Weights of a small mixture-of-experts language model, trained from scratch on English Wikipedia.
Size: 11 layers, width 320.
Experts: 64 experts in each of 10 layers, 64 tanh GELU neurons an expert, 6 picks a token, a sigmoid router, a shared expert of 128 neurons.
Training: a variant of Muon for the experts, 211M tokens, 6431 steps.
Below are experts of layer 6 (counted from 0) of a mixture-of-experts language model. Rows are named router (the router's row for the expert) and show model dimensions 80-159. Each number is 50 + 12 x the weight over its row's rms, rounded and kept within 0 to 99.
After each expert's rows: "comes before" lists some tokens at least twice as common just after its tokens as in all text; "gets" lists some tokens that make up at least twice as much of what it gets as of all text. This comes from a sample of Wikipedia text that the model never trained on. Tokens count by the router's weight.

# expert 8
router:32 65 47 52 65 44 59 52 59 33 39 64 57 40 43 45 48 36 59 51 55 62 30 55 28 50 41 38 45 35 26 55 45 54 55 68 66 55 58 40 56 57 53 58 52 35 54 40 63 49 67 51 41 54 24 51 38 52 38 32 44 59 45 69 64 51 40 51 74 61 22 40 58 38 29 43 48 48 52 73
comes before: " ", " (", " –", "'", "sky", " W"
gets: " |", "or", "s", "er", "in", "en"

# expert 28
router:43 70 54 40 51 69 37 66 49 49 44 40 67 32 67 33 49 47 52 50 62 46 45 51 33 46 52 68 47 60 44 32 52 62 39 60 65 74 50 38 82 42 55 43 42 56 59 36 66 59 69 18 50 48 31 43 64 41 55 35 51 67 65 65 72 51 49 45 45 41 56 52 33 49 36 35 61 45 33 63
comes before: " a", " the", " an", " to", " in", " not"
gets: " was", " is", " a", " were", " are", " re"

# expert 54
router:44 50 65 30 68 38 55 50 52 45 45 75 49 39 55 34 64 45 75 39 56 49 45 48 39 69 36 52 50 38 26 41 44 60 37 69 56 51 46 27 63 43 39 60 47 48 55 44 66 58 52 30 56 40 47 53 54 55 50 55 32 52 63 75 48 51 34 66 58 59 52 46 43 58 48 49 51 42 58 63
comes before: " the", " ", " a", " his", " an", "ing"
gets: " in", " In", " on", "In", " at", " for"

# expert 29
router:45 71 35 27 60 46 41 53 61 52 64 50 51 46 43 55 65 46 41 50 66 44 56 56 33 44 55 43 30 64 46 48 56 57 38 41 67 33 56 59 46 50 49 55 63 47 61 55 58 52 59 52 69 48 40 63 62 64 57 35 37 44 42 48 49 44 26 57 48 62 39 44 58 34 32 19 34 39 69 69
comes before: " |", "\n", " (", ",", " and", " –"
gets: ")", "\"", "s", "]", "es", "'"

# expert 43
router:45 53 46 57 65 55 36 41 45 44 62 35 77 52 42 39 63 21 59 24 46 32 22 41 32 32 59 64 36 52 36 50 53 69 45 53 69 67 38 38 53 61 52 59 39 36 57 37 47 57 51 28 47 70 33 49 63 49 48 44 59 55 61 40 39 60 39 63 68 63 51 53 58 54 47 58 48 58 64 60
comes before: " |", "0", "–", ".", ")", "6"
gets: "0", "1", "5", "9", "2", "6"

# expert 9
router:52 51 44 36 54 49 23 55 58 52 43 51 57 57 36 39 55 41 61 34 73 48 38 45 45 51 62 52 49 63 43 20 63 58 42 26 67 43 48 44 43 44 60 47 52 40 64 26 51 46 67 59 57 51 55 66 55 62 22 41 60 68 56 29 38 49 50 51 43 47 47 48 25 42 27 15 57 37 49 42
comes before: "1", "2", "3", "4", "year", "5"
gets: " ", "-", "–", "/", "'", " c"

# expert 13
router:41 59 46 52 65 57 31 61 33 49 51 46 49 54 48 48 61 44 59 34 80 41 38 36 36 55 46 43 35 61 57 33 70 67 28 44 53 48 37 46 68 42 41 48 49 49 60 31 65 54 65 42 76 42 41 59 52 71 48 40 33 60 61 45 73 61 52 24 53 33 41 60 26 54 31 38 51 39 52 58
comes before: "1", "2", "3", "4", "5", "6"
gets: " ", " (", " \"", "-", " p", " dis"

# expert 57
router:72 64 39 39 50 69 44 52 42 54 52 37 61 49 48 36 48 41 60 57 50 61 48 33 28 40 58 54 45 44 37 51 44 73 56 26 42 46 47 23 66 45 41 15 58 22 44 50 55 46 50 62 73 51 50 53 41 73 46 32 57 62 46 33 33 39 43 33 72 35 36 46 53 30 35 43 41 35 43 47
comes before: " |", ".", "0", "–", ";", "9"
gets: "2", "1", "4", "3", "5", "6"

# expert 34
router:57 45 47 47 51 59 50 43 33 36 48 56 66 46 61 49 71 42 49 17 51 61 58 40 58 28 56 54 27 49 51 32 74 75 81 32 58 39 55 24 49 60 45 51 55 29 50 48 66 67 47 36 68 62 20 51 44 49 44 63 53 53 74 48 50 50 32 63 48 50 53 54 64 48 68 55 56 45 50 56
comes before: "9", "0", "8", "1", "2", "7"
gets: "1", "2", "9", "8", "3", "0"

# expert 6
router:66 61 47 53 58 36 65 56 39 38 54 68 44 54 66 44 58 44 85 45 49 52 50 30 42 37 69 49 44 21 36 35 49 57 67 47 76 52 57 33 82 57 35 47 51 31 33 43 74 43 55 53 61 55 47 53 64 64 44 36 55 47 53 61 50 63 29 46 65 45 57 50 66 44 24 45 51 26 50 49
comes before: " ", "|", "\n", " \"", "---|---|---|---|", " —"
gets: " |", "|", "\n", ";", "===", "=="

# expert 16
router:48 60 54 27 53 43 42 55 54 51 29 45 49 47 49 29 50 49 67 55 33 46 40 41 54 54 35 72 45 54 56 45 63 58 52 24 56 75 48 52 59 46 53 54 40 40 70 29 80 58 60 34 66 44 53 62 75 55 27 50 53 50 64 39 47 55 24 48 48 53 43 52 37 35 39 34 40 45 81 55
comes before: " |", "1", ":", "2", " •", "3"
gets: "-", " ", ":", "–", " years", "aged"

# expert 12
router:49 57 32 37 67 53 56 62 38 43 44 82 47 51 33 44 58 39 63 42 61 52 49 62 48 44 60 32 32 46 60 35 53 45 42 40 78 48 45 39 61 48 47 42 45 35 43 34 68 46 52 36 66 49 51 45 62 77 46 37 38 48 69 36 57 66 34 58 70 34 43 53 54 52 35 44 40 60 54 56
comes before: " ", "\n", " —", " \"", " +", " −"
gets: " |", ";", "|", "---|---|---|---|", " —", ");"

# expert 21
router:43 52 54 24 62 38 44 62 58 49 66 27 39 66 41 50 48 38 53 28 50 52 49 65 50 42 58 54 38 45 60 50 54 52 49 38 48 59 40 52 45 43 71 40 38 45 57 54 67 47 67 59 57 70 38 70 76 56 46 45 43 40 41 32 51 34 26 63 37 56 39 43 47 45 44 44 44 42 63 67
comes before: " of", "s", ".", ",", " and", " in"
gets: "s", "ation", "%", "ity", "ion", "ment"

# expert 2
router:47 61 58 39 46 39 44 47 71 56 61 53 39 48 51 57 46 26 49 60 73 36 30 58 39 55 65 45 47 56 50 41 66 56 42 39 52 47 38 58 53 49 58 61 61 23 51 25 55 40 57 63 51 53 46 73 45 84 38 37 40 56 46 61 63 47 54 29 55 63 63 30 40 41 44 26 67 42 49 62
comes before: "1", "2", "|", "3", "4", "6"
gets: " (", "-", "–", "\n", "/", ";"

# expert 45
router:46 54 54 51 59 38 34 51 48 50 39 51 72 41 66 36 82 49 55 28 54 43 46 44 38 31 57 57 41 38 44 43 46 56 53 33 67 45 47 48 48 62 41 46 44 22 60 46 72 81 46 23 51 56 34 61 41 52 51 58 57 57 50 47 47 47 51 40 50 64 36 46 58 45 62 39 53 41 57 57
comes before: "0", "9", "1", "8", "2", "6"
gets: "1", "9", "0", "2", "8", "7"

# expert 19
router:35 63 40 46 57 42 43 51 33 56 64 40 57 52 54 11 62 48 66 48 60 50 30 45 29 64 37 67 42 42 60 39 55 66 27 31 53 58 40 38 48 36 68 53 50 35 49 51 69 53 53 39 66 47 60 54 36 62 44 56 30 57 49 37 36 72 42 32 73 46 44 49 30 25 43 46 59 23 50 45
comes before: "1", "2", "3", "0", "4", "5"
gets: " ", "-", ".", "–", " |", "th"

# expert 20
router:40 51 39 45 66 55 44 59 41 57 44 49 49 50 57 21 44 34 65 46 44 60 48 46 32 43 53 44 39 57 59 39 54 50 33 44 79 42 30 40 63 45 47 43 30 32 51 40 54 57 56 45 57 54 53 74 54 69 45 50 55 62 61 33 46 55 50 34 61 54 51 50 49 45 51 26 58 34 69 76
comes before: "1", "2", "3", "4", "5", "6"
gets: " ", " con", " c", " f", " $", " vi"

# expert 0
router:47 66 46 44 66 56 39 51 38 37 46 45 44 54 69 45 82 11 58 41 64 47 29 39 66 51 56 47 24 38 59 33 54 59 64 50 71 48 67 48 69 57 43 49 67 48 64 34 63 65 58 50 72 52 34 44 62 75 47 40 46 55 53 53 63 33 57 43 45 38 55 35 51 63 14 30 47 50 61 77
comes before: "\n", "|", "-", "==", "The", " The"
gets: "\n", ".", "'", " \"", "==", " ("

# expert 26
router:45 48 46 51 59 60 42 50 33 38 53 42 60 47 53 34 50 59 53 39 32 53 44 60 54 62 56 63 48 57 61 34 73 60 39 36 41 46 46 30 60 54 67 54 47 40 56 39 60 56 47 29 67 44 26 67 36 51 50 69 49 48 64 39 44 55 27 43 48 46 30 55 29 48 35 21 43 28 52 52
comes before: ":", "ed", "1", "2", " •", " by"
gets: "-", "–", " Preced", " •", " Succeed", "aged"

# expert 30
router:44 65 47 29 62 33 53 53 39 42 43 54 43 56 47 17 53 64 56 27 49 45 56 38 56 63 48 63 30 36 36 52 81 62 57 52 65 58 41 35 46 45 58 43 57 25 69 32 54 70 48 50 45 60 43 41 79 43 54 53 46 60 39 51 58 63 46 50 42 35 52 51 51 41 33 36 42 47 51 67
comes before: "0", "1", "2", "9", "8", "7"
gets: "0", "9", "al", "ol", "'", "t"

# expert 5
router:68 50 53 35 57 46 54 54 50 42 42 67 40 45 47 33 62 27 58 46 52 65 37 43 60 48 62 47 46 67 40 17 59 55 53 57 72 53 61 36 72 63 37 57 46 25 65 53 52 56 59 52 66 56 46 44 73 82 36 50 23 54 74 54 49 55 41 46 58 34 45 48 50 62 45 55 61 59 52 66
comes before: "\n", " ", " The", " He", " In", " It"
gets: " |", ".", ";", ":", ");", " ="

# expert 3
router:48 61 27 43 58 44 39 50 41 32 55 42 37 67 61 42 51 30 55 32 59 58 37 42 59 55 68 70 36 59 55 51 66 61 48 44 60 64 44 51 89 61 44 44 50 62 61 53 45 56 64 36 59 52 56 56 64 64 49 44 61 37 53 54 43 58 59 56 54 25 50 33 37 70 16 47 50 57 57 69
comes before: "\n", "-", "|", "==", "=", "The"
gets: "\n", "==", ".", "===", " ==", " ==="

# expert 58
router:60 67 59 52 60 57 52 54 44 25 46 66 49 51 49 43 59 42 98 40 33 37 47 42 46 57 48 57 32 36 19 31 61 66 36 42 59 47 39 48 64 49 83 63 53 44 57 66 57 38 58 43 63 45 51 50 58 46 46 53 47 66 72 50 59 51 33 54 47 44 67 40 46 31 40 58 58 22 54 86
comes before: " the", " United", " a", " New", " South", " National"
gets: " the", " of", " in", ":", " on", " for"

# expert 1
router:58 46 62 31 55 49 29 50 58 50 37 46 68 44 58 36 59 62 74 34 55 54 55 62 53 53 49 52 47 49 48 20 63 66 40 46 54 54 59 31 51 66 38 34 37 44 62 44 58 49 56 41 61 68 45 65 64 82 52 72 57 61 59 45 57 55 41 57 56 59 53 42 47 68 70 42 46 52 50 55
comes before: " the", " a", " he", " his", " it", " be"
gets: " to", " of", " with", " and", " that", " for"

# expert 50
router:54 66 45 46 66 68 38 67 38 57 64 42 67 63 59 54 59 41 56 51 61 52 38 23 43 51 52 49 24 61 40 60 59 58 48 34 55 46 48 50 50 42 44 59 56 30 55 33 47 38 63 54 44 45 35 52 41 63 51 42 40 44 37 61 35 59 33 57 50 47 51 36 20 51 29 50 29 33 75 39
comes before: " |", ")", " (", ";", "N", "}"
gets: ")", "W", "N", "E", "}", "%"

# expert 10
router:45 46 53 54 64 60 57 56 57 22 56 49 29 37 58 26 53 44 52 43 57 55 54 41 45 23 27 57 48 45 37 61 80 53 49 47 62 50 52 53 49 30 51 56 51 37 70 39 79 56 68 47 35 44 28 37 45 52 39 42 60 46 51 40 70 48 40 53 50 61 52 52 46 41 40 46 40 33 63 65
comes before: " by", " to", " in", " as", " the", " on"
gets: "ed", "ing", "s", "ly", "d", " him"

# expert 4
router:50 50 54 62 66 68 51 51 72 39 54 54 62 40 68 45 64 54 55 42 57 55 44 62 52 36 35 42 66 48 40 39 65 55 52 51 53 64 50 54 64 58 47 31 49 34 59 32 76 52 68 44 48 45 46 50 57 59 59 44 42 41 55 42 75 56 51 62 51 74 57 44 58 76 47 35 43 36 65 57
comes before: " the", " a", " to", " by", " that", " in"
gets: " to", " of", "ing", "ed", " for", " with"

# expert 40
router:61 51 45 23 59 63 38 52 53 32 61 41 61 45 42 47 58 37 62 42 55 47 38 43 41 23 50 34 52 50 54 50 58 71 33 40 51 59 38 43 67 72 46 39 63 49 65 28 67 47 45 44 80 49 37 51 66 67 27 35 45 46 46 74 62 46 25 70 70 49 59 54 52 49 51 59 46 43 47 77
comes before: "0", " |", "9", ".", "5", "8"
gets: "1", "2", "3", "4", "5", "6"

# expert 33
router:44 65 52 54 63 57 49 45 39 43 57 43 53 29 67 41 69 56 55 34 67 37 47 64 42 50 50 58 29 49 43 49 56 63 42 44 52 59 48 43 51 56 55 67 24 27 62 45 60 61 42 38 50 58 37 67 55 47 58 46 29 63 70 31 43 51 55 42 51 57 50 30 49 38 48 39 49 56 67 40
comes before: "\n", "–", " |", ",", ")", "4"
gets: "0", "1", "2", "8", "6", "4"